{"num_hidden_layers": 11, "hidden_size": 256, "balance_bias": false, "init_std_router": 0.00971, "norm": "rmsnorm", "optimizer": "soap_variant", "batch_tokens": [65536, 131072, 262144], "max_seq_len": 512, "max_steps": 7438}
Below are experts of layer 2 (counted from 0) of a mixture-of-experts language model. Rows are named router (the router's row for the expert), up (a neuron's input weights, with its number) and show model dimensions 0-255. Each number is 128 + 32 x the weight over its row's rms, rounded and kept within 0 to 255. Numbers have three digits each.
After each expert's rows: "comes after" lists some tokens at least twice as common just before its tokens as in all text. This comes from a sample of Wikipedia text that the model never trained on. Tokens count by the router's weight.

# expert 38
router:099139155158094142168152166167147131077093108134149106111081115172105128104035150140172154102109169131164160129117161095163111162137124194112175118197207105070078114148132080143089124081133107136174114097119128140122097163081144104108098151148138160130106131113117060144102135140109125097152183133176117112101127097101133096109128127182117147132054165113182124124101150158125070184135123144079100097105175100137112091104145085158109188123148128093141158106101085129103142145090092066078137137178144129167075115120149141101132155114130151161117102163106129062065122139156094141190106161206113125143155185104195100131101130179139134161142126138105188088084150102141084092083140185097093131208125152149097167100083132077094095109077132170114124141088149174150109082105087
up2:167151096123074127110153125189155146137123147138110106144193165154055202173086123184151127069124143114188097126084080094155139194124156139178111183149144129142130159118133113165094159121132120109086097150112116172060134031104122155079176088173126101175147118141095065073154091127152164099170163106182136160166118116143117108156126108140100147147116142100096070126152090181070063099124164163131178156138131135127124133133136157121160099073171130099181174145148091119086187132125149146131082151111090106069105126133153126107153137179122159170093125127123123118085179102140129134130102109124075132174119138124143102086143184111131115147087183162109149091134107151148119190114151148157077114154123182105095114046158142133121172163110157103064094137154120122121161162087198
up3:096112154117131192170093188122113106205104146120124107109123140086110174039101196134132113125075050166179109087119159101146099163075165187087169117148140131118121077138134111121152126163117109117132128148140124109117113148034145101160124117146117080114150224118176096163117133147144136122089153099073114101116134169146133116149117108160103131141108143125174171079127139124092132099130098190109152185142079163151097091127112179126123134121161133078119123153139124066159119125129137149110172083094188099094145128137162160085178142069169158166144100126201159117074130083113162168122160175152071109125147175127150116064152123109159132174147103126203171113116141160119094134084060083067159108162118139103126122132141154167129136202121166123089129174144120170173150156104116
up4:120139127172085178120101122160079105081152101099163107083114162215105143141137147150162136173078163171112224134104145130097114100126171123078129164167133127093111131175070113145141128129136111133157089078146136160155159139098121150113070116117144201141140132085147122195044124155134172220132184173147139157139139057120128101109121133134123159122120106165175176102114099149108145089178106174118087108062168108105095187097111033091140223104162136157130153140170153136126130117101126105096112132185169191089062129113119081127141130125149149126142098110128124096094115099091103142126112120143102131176124155148157087091161091123140148154141152119109189135170113138144093137090103153197155169142147167103105097080082153114092130115086105129069126104117126116135140082154171
up5:110167140111101127132134178117071133150092081094111178116147077134153161099171088130175196157118117143120089113155144140127147145102121163098168144075110064129190134135149131165138115139104174132089148106104061107133157115123118095124140164149120054088053121092166120138120043095179106161149071120159113112106119123118148110164145169137135122058159083091178047154186123098155098115082141160110179147142099110182196113126169120116145124183143136097153111127136088149139075147123145140136202070109100109142150136069125170066121064108129179155123099175134155120109154087130154150057060133113123115100088167120118162085179142081144127198140112098140127128056122157090142130095188135142138113154161101140107118097120125115123140144122125130172088141097156190107081136063103
comes after: "\n", " |", ")", " |  |", " =", " |  |  |"

# expert 36
router:046116091151140087137102090120070144091087084167073124150156125140130154138127082109164067121114096129129142086154133120121091191154141102102134191111097087115123164124195091105115118124103097158115097154087116161104175157073173160136146141194079163124095178107101133166099129100184131145063114206134101119099150127097109103189122055082137129147152095124130132165125137109189162152135119096095142112120034165149087133078146094102174102100088114110081159135100123141175115075151149153164133130095099171045182115146090132118133127078164129137098141176145137078110102155154173076173093170152139139129101131104119171115141118159156070115152142107177157139161115153145132174109082177145162111109139085136105151159166124209086119124124084138177157120126124134187119107119177
up0:119083139151132172157109092132169165071137122118112150131136135189087185145129107050071087125128125150157162132138093201119040086140142150124109092093118134178123145099178148183120082146132122093102081142188118141112166109174134187141133084122119082196103157109146114124106098145110090112102118169121192086071106112135111133112132060093129107120133077100119190059145059107142168118080120178110152096175109168097120147094132111122127107134109140123112147114164165200105166137123124131115137100127116096081150123133121120095103148153157184137182126135141155226122075151132149110163113144137067111159114049135165156122108163126149075125111100168085126138096106165116054152066138141114176110093119104086076124095129181177110170162065118143134150114059132114153120113126126
up1:129123153169233110132093155070054136177061136097128112179155088160121170151135130189078105097114070162139120135175178159144134114126141086061145120117157060051179110103119122148114115147161123128116172095163087087101187146140149117130089078134165124136096121161071112109107140112168134120103120090145113098138116113167112074117122083113108061097145126147074174106109131153126155158162139107100087131148125150096195121142137084148100116086108136084064115102158120142144164054095117105137099159130142113091099102101118060156180189067183122120177157104166128145077137105116184087088175141117125096126119168085144136131147102130143116154152110122089113157155158153061120157126070120138114083092086131137115125164124106141092141101091092131122096184160164136181160135094066
up2:081127131140156132111064161103126166187154128160133148128191132122075120088136119118121106125123197100119129083123142123130171125105091133138129169197160139132120123099155147188133081135099146136186118097110108214109144131130108078071196176127125152112180184131055113122141104067142187157083159181165089108143102113126181128106159085091125109176136148122118106173081140147133104110142118098105121140131129120121059138139176061128162140092091139108083175091217105079187147133145092105163199134124130131144141145146116097096125093127134100109144149108149130079138125122076168133145072145200119151108121136177101196084149087147125123134152162072155158091138141167138166111090061118165121149232138150121150112144149098139149118134157129129170056126155143172073157159112108
up3:128113157107152130126101036064072101122103125116150150129091108128112147119128085124137078125139101103151115101082112092120089141159083043132086087125156046141142127137163071191148171168130137074159100122133123195169174157164134106170107151121068063118157123083133100093159125091119120106128078136149149123154142115074113051130060116072183138137160094124123172132162145184148125100127115156070177125095117051177171132120075139122114112132134098127153108158073120199165110137103127064164125139101115163102180113097071125105141157115092118150074163113104114151124091098083164080106063145155074067174142124148108127147083152168172104145162152144184132147109110092156143124111130142121191176124137100128116136117170077144111170128087141137132157112130150121103190097129128
comes after: "\n\n", "\n", ".", "==", " |", "==="

# expert 0
router:108190122141114103096143090178151134121179135144103176094053145109092109136148102132128115171134067125079152157159165134137113147185127060124151172163188152177093124121139137155110110153111165106115084086205155052153133115191117154088146133129152108095148199137096102149127114059096112066136142145098125136153113132115128136106086144087063147113138116140128139138112171146156100201175080048121098191119109121079118129198094119120088163159108112062130087125148129152069082067154142094125131115129107136075156169131117154145157171194128138076146112116156179156142159108115182102176099130119152124126127076133172128107131125091108079161149069165148140137181170101122184132073131188113114136159139100102102120111132131061157080138119101122110157180126107136078101159165106
up0:083133153141122123158123138167060152154148130118150148145133151089148139112113061109219130107133158095133114154125126128145093106137122096129136144110125075195147058126155125122161159153101137132171076154128096127153142102137104129091158107118129157154107108049118083098156082108146075144103091098141235086129119101135153077091104089117170145139118131121162093138145122104088194134140115107115083156096119087141102076161183128165130170152100152151100126175147074121162087145061082178105137110092124075079203171070163157117200153130133141109172139196141094105101056158145135115144098148127086138151107132059142129059116145110147113106119117147167098120168095085140106115050114127102153100125214096111108147094126091167159132046098098106155097087151139094125121120102142
up1:116118139123131165105083118151119089145120123106110159104084092127142109143117108061104117111072079098141175106146169108142127095151107067186228129177191165174083158141097094170104113069148140093138118143107159098160165091194138141115101178184108110152178152164112119122104106091128143164096177155120083129183119113122113096122119103087140160167178123165189187101129179142120127060093135172122156097107142154182085137142124101074094128054137130140127103096161143100115082108130151129073085124118129163085109114136111168091153111137163144129086143147189178157110187149123138143134094105079150099143086163125204153171167076129138116116169147138128120099157115087118123188061076096110090140099109083160136084130101112139136105165056112164104134091166084094121110131116197
up2:110177104146160157125104067146091144091139100127086112120095084116107186063076111119129149178077143094142131154131103176146081120106123114078159115175067136182148196157133080115149103124112110122144130114139164133039166118120160192145090085103163167182107162137097131138131106136154163124092109155090118146120107108119118134126078130151067149116100098122168147154134090120094120151141087143167139146143106101129101168103138040115081088140105072050086039167194082091141176170125155127076163135104096207130130125130127164083133131079127136110140084173093156096177174125091137133120113145113100156114108081128164116087109146146099099135054194107100132117125123126081141159103151138093105167188151154063118113115136154110160107102075119151103071134097100118095087149113083
up3:161136099181076116136187115124127174127130167165112182127152128071126145132122097164167093148110199144068173192097123109118158111099140137149172132110105182102128127094139154145130160095127115086172087076115144068149161043122141168096127085171072190117136111130110110126124113184141116096140135163157216126087168183120178112097184105150142089107177155114096118156121114144139161168148100132152083204129147127088157128106119106111090139168118102110148171118106110155087106108117132131160168139114101172093114131169121074114107118121101095080183093108164139104143108139147136171082118146163152166158121108141154134118060171099155102120110112056155172157169132092156142146129136146127096197191109132125163093094131102054194099145119063066111063097101108092093168114122160
comes after: "\n", " |", "-", "|", "\n\n", "| "

# expert 19
router:195128095116146149131089144142130136174125062181142159181132148109131146063169142084110172141091069176092149171130145203098125132164114131175097101091159084142113113080157068125121097195138135135104151148134116124110161186147097129108157118112159179128104129131151164104150142120104123163190142125107143152194122137201139103120105093139172108124106127207108110136128128203110139102160156157113128103159122161114123140136036145098094085131107168104124102150163220134099141106122090149099092139123130081134148153120151105081123110115106157134120123107111134100074109086116171123092085061071132129114107154123061094129124116079134123092127127128093150134149153070118164138119154093184159142072074143046140151158112137122166171141164128181150177063113098079188197181142125
up20:118106103139148088075144112100111094096136109112146162156111091112126157142133129144147095132094142158049147122127147119109143114146078154101131124135158107172166122132159120081096128211140147194060147145128094133153080173105145129095149054116170125144097126150164150107099051172093162191075151123129173165140089108127182121118123215157099181123122150097131173056125123167077176108044113132118183092155133124180196107100122121138131147141109079139111123093108171150109110100128117110104158135144126094090127165137123128092112114166102134068101154148131164130130140125136172156177134114075178110109120117114048124066148094189156086087129138113223101087158116123174115171078166106115139116140121160112124131073170114095157064141145142166129173136098114061195102095135122
up21:124111140207133124097143184153126112113120129171118091162056159140130150114090153085146134129087140167122155118095031151105102074126121162202177142133158061051150142162072125086133124157147169123127114136111102140106120188139126094153063156141127201168104107147095153130151125119072056128127103097114122135149161116136119143148075116148117085157083185178090130117137101098138070153148225097106137122103113180099106120134116144128073130109111136127123128144124149111135121101135149104103140176195128142136128105119136068175107150164151109106008124136123135127094169111133137161096108087174111130190110143026162127129132071138142136133113114096113166166112162105037089157128113115109119151096138158095154068122152081123130144162115119115108113192159098107166147160163133
up22:133085105156113189137084097104135112149117165104109161145149182116187168112133139111118137190160097075113095097109119120125086162139122143171121075151087072125145125181128109128122146142141071157134111137145144110205121121130154142180154133089153153099152115124077104141084121089126113122122121138131074124163135165161112116148030084122123146089146112153113074233044140184116099128159134140128149112165139175157108105183075134072108152141130184111095123142149110115093113139144129196184129110148207112113140109125143125142116158154097137097169154165120140130137122114148132155146160090163097157170141148142131143100127168089159078077073152188077166116135117091119136088087149061154183136121134133104084099068089098026058120174130098146116109106059145143102118107083171
up23:145175087131121181151090196140150103074081109107123191099139114177134180138128122062086130158121095159091158106112145138149159136183140098168132209113171138113157131147140111066155152124142162184165121119140100155097151136090086138133119146132155180174108067142142129152126123140148141110119154100098115124092079130133128166171120096116204143124095184095188073147108179158180029068122130088151139167150128103051110156071164146158127107134158117143089156081124134132086118146124171023135148086122144113137135122125137136130102119079127129151146104115139097185096114160131111126119093101173147148222202161138076152146140132152120104132104172103128142132088129117134120118131129115137159174086168109136090133144091143141097181125141098143115163050116152104165161048070132
comes after: " | ", ".", "0", "; ", " ", "3"

# expert 24
router:153135127208123134144101036142061097191105129103114096166133143117114107087127122090156147120139152122114099137111147198093129122144136128124102164113104097138096147156117113119113141066111114203105094079107076136187152123103143168117146138196106098142129172146099101119116134080135119149123120153105142150154105183138088089149113091152098144071147075099106196114102121142203088120139130104088085143172078094101149154139173113104178123140131169082139074087136066173095137144109135142130125169134115132087119169144094130209131094156081111107164178102082120137150147144133191088082209129167124104143121083149178118129111169127085097130190136146139179114070131154149159110098082161166114146134187136115100100109122159142146159155116101107255157137144147117116124124075155
up0:145082077200190136105088080122131190111101108168102119132122154152130101119161107105183132140151129071086122145114080124122137121209154129148085133175086186151136177148103143114137125097129115176145133126168114148149144128098147161146173140107142102109073156153110166094155131140154085104166191208089170123144148137174163127151077108171157133085092133124151150165132089147122115083095190108083151053112105124141120083094196175132215155136125104121127134130149104121127114157122147103110185135145126147085122115159128116088122178123135135105166150111146139136100149174145187069123159118120082161121129048166158092095157155135105196130129173196150224119073131148127158115193110152106086073088139147118160164137097124126130122169084129158218098096139133143106163134105153
up1:151170112094179120128181103111133102136111055120173182140127160102064126096161174141143138137101190099073108137124132130132104178103134127165125096143128085138117149137148115079093115150169141147101116114135073140156123168114111131091124175107141088130119149121138135106096115151155091187087163115175062092195123164177130131152129163133093137101144105149090180203101104129108127177120113091107119157163188110139132098085096134137171147157109131165103162118179136074148151158133122098185073132135118154140148183157119121142109099106060118168129192154161128124132119128042175096107153154085134067128150098145139117096127174137103160194145101146027104068152112137140193065150142088148133119158143152161210132086111113111072099138097125122077110105052110163169081162094092
up2:163143127136153131142072114110161158101106137141089122153138085136066142142175144097191125112131190121149139172093166218135106126137108153143070101126148142120143180147142115081102125127091129150092060123129093109140103134097154136093119158168172137120170131126163121086182092117177109166092133153105117100145139136080109127141154160099161143147104169123089137109159160129169088077111042111106081121118151097142164151125128082107181103132180126156146151121177100134117137106145127164116111097133147116108181138109083139205142111054117095111125123110148121159135087122135129149089140136122135197179121159078109089066148017188101091150145104109120128115087056141092124081103021150199070150088121170124074114102057136126147109153115137103155119062147160120093137141075129
up3:118144123201121165153110089179177033155085131164106115176122135143131120118095136167133203199132100125107031130090129183118121135134093140154157135113134150157124164040121140132138141074178180100145106114105046155148125135094158117117137171175110118133092111095107140115144110036198127141097117104137121153191128082162102113113159118139087169118147098160159150121177150183087164113101089164124110118128092174158088106179142139115152176172135139119133112113144087123120104226068104156139084148108133122117107187156102049171070099182129127097128129177143140136132199186146119127141128104184098112117162127140124123104117102142100092135141177069167071121150123099160122158147116123184165158130110100123088137144138091124123160123114146115199113124094141108156117109130126
comes after: "\n\n", "\n", ".", " M", " m", " S"

# expert 32
router:127106136134167099196066100144152085135141139100139131166127125098157128109063081140124150096138163164156132141170131135154150154151094124094143097076177035102144169147139140167159138099125112135142140165112093094098145153103123147110076132104142160135120149135200146129147099138192072088102119104085150105085099131149164131071111094123101168063155117121112155123086150146096120173139177170177176091142135163133164065213147040183110117068101088074136158113127163127139089135140136072137170124117116168130130160133066131166175062164167193153082162111134161170141085148128179187090168061199118109099127048061112115148127174100137119141132148119108093174132163081106114108109154139150110116147137078142142132160134137153122114095141128134108151149114159152107071170126131
up19:085104185130191115135118111127162102125169137101171139126111123083141150053080139161166142115133159111161104120126107117155111126149174107170112128107127088212152152146117141082150115098126113149125146163076180102125121114101142070093152135124120134214196128102133125101124111114197098086079151113149183122136096155134116130108155090124148071063045158167096118117127117199116106130180111125175163151119132091127111118142142117058178188064150139078077134170120123155128115093089122157138167123142144153171175117127158157131150100143122090124144073150133144148136059116130143167154169153203100111107113124121116128141173126123140080093141109126111133158162126072137125136155057072095178075127057124175160071160050148108101099141108143151163135096189163141096113119091049
up20:101145120157155127130118136141131138171108136079113194169106133128143105133111054163140112075127080151106098161145107087159136156117171113070185150164113126178123173166049078113129118150150133194176167174105136194129111134129161118138135172103117120136079119049169171113118094165131150115157169118147099183100103173138118107123150118149111104090111068092113112095110109098093126166181143147086096154088133105133106121099153155093067180130122152089123094094095166195179118122187111119164142129104134110087118152101104118197157091153142122153180121157126141205053146118095141150116160175149077185123123045126160095147097127143159144118144182088113098082103128105146165110160137132069160096085136119123109156090100094114186129105117127128074070159209120172126127131135188
up21:118190204135133129197088076127141114106131131126121117145118103088118191135094113081119085144125115130128109144124116076055094136133086155130120122100155082110093087148157134149135120153162096106129098098147188073154122167122104156082181121133150117144160119187182151123120103154135084047131111176103115124166123175139169084107168134157149098125132149120121100148106116138125169166128109140130085166134114121074117049171131104107150142090081092144154131124116129155165080139095108117062151138077060155024173143156135118179152126135105192123109216154094130155138133117103114127194195107085121090125136202174099133161127150073207113126134061170137110126089110128181066116051103123117124178124158124194136133131125098090136129133118099172088130110115130121126095105139096
up22:163117159100215103132118169093107112113079120083121119169136143160097150078138173112118162086095132095074163092126137127111087113154142104192117108116136110158145160172186138094189157072116121128144115108109151083184160123094173142130108142068107065178099128155157105145084119101200149132070155050133107178102100095140115147096167144102194142163136125138117141133103062132148150164173159109154052118191126116166112136137155102173117153039115097093127152135086126168104160187160151110117126165162128141127174132112116165136122086086158132124068088154190144094117123131137078150135122097165115132090134124127132087120110140175098128140126138130104158107152096141169077110146135049058138139053100126113185061118165177127105133125100164154128107126152123052162143114103176
comes after: " | ", " T", "\n", " D", "0", " t"

# expert 1
router:145180080143137070164148059114103090159114152090123146110114158161069108119128135139094147139142098147108136150117122102121122107138186083127114112221102112182154169121173138058103099134111123128141124102132132122180156147180081129200167114159131054128102160160112130107129122099145085091138147159102102153109127178107098125094111114070147088075132111125088132061131139181230121136120048095127095174102124109085125177153161108028137108130124150075123064117132097166111091110132130125152151145131108099022129121103113151158133140193138115128158108130138126115128131089124156136105165168113121130106162075189168109096090183109147068196117097133082158111123115143143221080124138153100106130120143117142130145186123141112159199120108087161166134110165124123115100107108115
up0:128124109126147074151141052149092140102162123146137162082149120166162150060130153143109067039105075179139149113110094149147094092090120093159134124118164134115163160126116095138096083127105143141101088123120084139088133162154137142158161123169099114139116137139088207060125111061182126089087196153122107154162152185136130122141096110122135096094171164107061123151130082122127137096125107059105195125137177116150116190098147137114130078102137072104141129160065106163112104083068145115143106121136154128086123129116144117135082141103118123127151079157140166104045101117089157119122148146158135121065115075121134135100096154108128076118092151145112082103199180117157158105163105166171150073091151121105087160105190147116170178093099217149151094115103122139201163140105123
up1:081152151114107090100145117134116140193155167078141114179142171098116170107112105147147134128156119108138119223125088130113138148130158105096136205166155141177125142112119135147133137157163136125149129125117139081171138132196064131200169148175141104135081152139156158081076090103159121105168137152154153153126148030142167136110095158174179099107131127170106185096140104158201134118127105101147101123156079093144135098097120091138234078130121098137130088147179085140105140087081116123124130084109126078135167133103123088127140170177115139123141096124120113117144113077110152136130129232103073176149198065084089115064099110136146113139096168152139165076129142106209116097120168127169131092125131102109193107096141142130138151110094134152198172139098128141112109170103127
up2:206146075126118082125163062114180041116103161170140121086086131170107107103078114130122177147139141120142137085134139128073090090167192129127132124095122149123147147114114138108140135170172105082170111162075126158140115113160074165116022106071148081124147162147109165138142099132114183115121068147178101138216170141147096105184049150065120069136149128139126195147130121135090169125141125159127109151154140152113147136182093127110087122120153173104129141159124075124140102139151157120176164137125148123114103171050143128168069138120138183148063099099098139100151139138109176089155102140174070113146120127131178138098086095116142114178046117118130158167127119081095154129147131073141124119131108136149149136148137101137162135106079159136153142160141106175069097078138185
up3:135102112172147123126133105108116149089151149109122107178092092123077146128116067160170092137171135112083162146111125086097156131191110108101088163113130155034135197085098093108121134113120131108145112139137199141143088170144151117139152140124139095151102134148168119136162121088104090071124130131110196200109153102172108126149206122107191191171172164111144139099126112189097128142094154102137098113147167116122155179144101143057113088101115102113130061080111087130169148101123101163101126175190102075090166096093143088175165155093126127167115080145129118164151122176141126139114156144116101115158129065153098150074135115089211147141095112128091091119103112136118184085128103128108110142089121129221093135139146154133207167115103123101140055145179100182122121092094084
comes after: "\n", " s", " S", ",", " and", "\n\n"

# expert 21
router:157170140106144082137137106179098061126169158126067173077104149181053117135134077145139140154063045160080152139134127141114142155173129142116181129234171123100145116185185185161167128149143121134131134089130126156155124206157142116126153125073135125114121195142111107143154141094215175085109141182125072121079112174110137152122131123124135089123121108109114141137183130132205137181146177085115137093176090143115151200140139126083116116159099095103104075091110211207086091155088185141111090093125120150085110158139118078147140136141180131125097157122102116154141119151143124082159128138144141100146118083141107147095106141114148107120167105104150165172125103175154125142135164185142096115170075077136164125165158133120159141134132112144121114165166096088149102095109129
up0:131119187124138148145135122157136147128092150127104118132112078129150157139109109146118112168121086104065097081110131129151129154130172186116109128160162131116134166133133111099136148165178135146131089118134126138122115181143155093146101094044106094112121136143117149091156187156208179136066118078109111124091083178140109164118106193159135156163079109170143123207167155111128114140124144110096099102190140080093136124124084117102127102090081147088102116085151213143144110139092155145177154101215093138123138183114144096102094143124126195063113132103101145136098113133147098138101110161193121076163130137128183178091142087150156135149165199069124174147198154137134109105153137086192150105187159142082156201114139087055116123101103141088185102175129103076167128154146133
up1:125081063121182111151140129224079147124110151156115154116136157152107138104152127150131128151096082144099144141161117102150155128163127165143075096120178165083183109153116141095130121169143044159049101142167079159146160124100135146197138131106080147185139173065142150064112130140170136069134113156161119137126172193158152170123136112154172158118126107148107118135136064122095147169137152130178107101158097142146135101140080154144114072132124109117104084081116110186147094148072117161133162131114131110095086132148134132163190094112184123160099145138149138200080178105151115103170100088094093152161149115104100092071103152121162087153187107139128144174120117158183087194166148140112174181149102110100163080040129112136124081116134088100174119143128095122132154151059133
up2:159099166156151148139132097112163103087121108136123140136116121178137142124132086154119110174169108089141128154116027095177156103151176183124153142166123087105143159197118150137122131149158146086128101102137143176131125162217135165126090202085152147125143111136060126144134153113113100139130150136172118091138223162135094092127184132129069104138108186167120087158183142132129143106113138115145112125066194124069188113150131168123102141065164123135068137128099114163142168129097134122146095087078135134129114144121161177069093096087167143121165060185091179074071113132131148120104076139153077132106135116124154171138086150117162156152136095134124150123137137171174121126104173123138137041176131081160142113162116082120095146169077147105148129071158073072181106094129150
up3:124120093166080135098158155131117102145105110126113119149153163156081177155078112126127166160148136182116146094088150137105176060127126158073107055088166154114111114135187109156158116121136089141118141105119163104121136160160216121086127138133165136128133122132121183087140161126142164073132177148151148108103163109098136148197131067164165105076119106154157167085148132117151149119200220181167143101126177163083145144132122214098107151153118164169089122077072153146172109125107150126087102145091156091070081097102146162137126103098160133126145106116074137156135152078164163128066168105097152090160129119093134156129182084073155137159152118143115121169149097093150132175101138133173100189113141118099093145141174189087141132076061093125111113116215152078129133108099144
comes after: "\n", "\n\n", " was", " is", " He", " were"

# expert 7
router:114112112103155086100147072136123081104125153115148126123172063146147146154075152113120103117075122130143111163139079086142129111111116114192055076193141155083131151113124104111096155079133134121071077110151123139152109100160191151147089144155122053051141137131069142144130127107175186117154120121167183153129124128120097075068158124095115125169125105117148126094143116154180102082140114187115145090138179156166111211100143112106162118077162139120079204097131126205141161153136159136155144093150140081091170111073144131169113153097081095066179106129155102156154170078161124119114112123106123100151132121111092094145130152166125143141082158076142100118106077188174142179203098097149142100077112065117113105084102127123127147139094179188130102137167110130116161183139146
up0:140165155131159180177146116123138093144130137138184153107156068118157181081116113129124153077109216169140111143124107034169092075088160117165140128114137136109170091132139123108160142150159086139114130156101079171126077112119085094136118115176093104129148186100185048134072115097161134109118090151150120203141092102113147125117110137091110098150160149100102158047127119043167120130105175169163111137149109170116167179127143097085134064109134112105120173104151140165154119118130126130096148134165082140143079171133052099178149174153099156106108128154154103067151161100068160154151137118128092174140072138134125128110133132165144091122122078123115072148143094182223142128155141067126103033083117108148100080151121103161165111158136103104111127142118103143131170126121140
up1:149163127105118092144138131192138094130156078131138129101180110195114112057123100118109064144128180189165153134119144127153088107108141131192116113127116193128107114146126131138109121146141145131047059112130173189138131124122146145172065071154153073114152146102156094099134096103119141189125072139124148154151085067167125137177153165118146180164091104082136155176118126135126089080097088094121074130152160140140193181141130071132167128066116143060110134129149097119079162101145147111115126090173170085087123066147136145093166144152146175083134113108100106178164102108086104134122103110120117108120118051151130113104178121112130161070037181167182125082116122133079097177191103141082149097166112108112155140133123086151160066108111098138131091131094107092118126152155119
up2:101067169109120117177122104085060118113178075122099142165095072152124123114108093105114184089116118098091061125136131122144081129160121078171133164153121088155145107133125113113155172127117149222148144157137033068194144161105154121156121159091098096138157128119092142126179138102169171139145106109133132115136123142155083093074125116125126209119127139161156134117132116184175123102132145079129097131163109150158120163100139120066106127121099118127128116132085116240176131171106137142173104157097133131155150092087124104132129149111164098144209152131134086146042169108114171113167164087065111147160180138152189133109158204136133135143142182075171096164155089121136129117134085117137158075105133089078142146109098134139133091151122165167166089163084092166147168155108124
up3:162103101106110115175099051174118106146148057064155133167122061085100144142082125172102096176146131112135120103066118157144107162143101082120110144134122133151131047163182112141206093138137131160169140159160118100129132163088154171183122187117178131063073137152132152079162209122154094121125158156126120175147109135131118108138143107098185137095147101150115142102174124135131142077107155127138105085091115104140158214120129142114113150095124143123103209163093136103169137095145140124158148172115098146184118165074144116095145159144130121060194159083154116107126194073170136118124160108150100065113118163123108098121123140123080141130144143130139098104204124129135110120118132226096125179106117086138136110144110132127157176182138105159135162070110090155113183198131153
comes after: ".", "\n\n", ",", " in ", " in", " that"

# expert 4
router:157076120106121160121135149129127134140116132137143121137149092118158162132109150117107073135116058119105154125143073110160090109166143172159084131188137133153101123108119121107100116106106135126086085161139144154074126126168120127107161133111139157084157164105115143129103108147130173120151115184107163160193096217123129171162130088116132158148092100190068153153091170109143149128137183145155137141125118149131144147109134119152134095089124071098159147153123158078111123144160129097179083098067087089117175130097090083090031090100068124061145100116095227085164157065148201139084188118092169151141170160144070126151115149160148152122148136134133098119101177085111130095184193095098150099168120140077088179169112087101106146119112151112103167127094107172213189159111136
up18:085113100048138147174100141139125178095132202109163089178209079101134144168140112120165099102168145134141145100107150119185162099085130127119138111121101143108102135162135128158131135118154167121130139166150127151159133153099111164070069134186119135087133141145197153153118134119185140120140128141105139129177115131118152053109133194085168074095126092154117173100129148179131110128115171079115149151155128081208118101111168112079107140163127046176157091121065134121147181135127038174119083140127118074133150132094100128144187115130127220109089121157106164116131148117073095080102120134132172118089160177091114156131156108127186212141100150108142112120154100141122122141145162103117109087158066112081138157163143123067152155138055116092144120148095117178169116089129122
up19:157082126132174106075115159148124076156106130115154100101138110134130142104142194105102152110129084058092145139103178170122122139117135038116115106115149163156131095109120123162139171123173137213093154149184163166155093118079132113088151108110183119054127147136105115070108079137144086097099176110134132176169112172118096141165032099184126120125197130164093163125110114157118113107123111158122103135121085152120105179140139119130161142107102164059084133160142167092154101032114122091103112159085125124091163111107157086171137117129121124093115149073146145092162151107089168185086121105093141146151163149149150138097091113130064086082122193119150099138139129188192144133133124100096082106064099125166096076089177150138120107168111133124127130142123113190053152143171144
up20:180141155157100126058110069150144092136169109096132123085124100180140121072113183173134098206029114147118167125104090035108108182083102127137143098135069091166128115081206087124083180131138111130000114186142135178132144137140113183134109086186140103143159121085080126088145149129100176120158150122132112119150151125122123109135136124069105139141121113083134098139125050090154174139133114123163155165103105104156122144124073116146089157145173158118115080153147116105130162188187092103153071141152064136136187116150132060107090123173147087110144172182171145119116157110153129135144107126106136118178151158126119084119146120149089086141111188088121134108107151163140091115151183100133139144130132092120121138153098123151130137122055089141093166126119104140148109114129151
up21:105120114111091098122140179146120159175124176151154095200162101166155198117158099110125122166125143132128078084142119121160068138142165162143141120156087096130119121177115138125135143134117154109106058102182151173143129216159111155073100142150138143048104112082157112151102079106167118077125129104124139190146121174144121146072139075146158149120121195158102118163090158141152075109163182117123108104135078140195188198177078080157122142188146082093106162129104142140119149145085105066072116117116077068095134077084066158145106109120146137099123128154156177120116133117077120131144133142160130109096135125109125127149135123124130153088088090182106149170138160170083114069161114105080131124146082126046145143080098161054143132125092120087140117112135131129186083133071137
comes after: "1", "2", " | ", " ", "–", ", "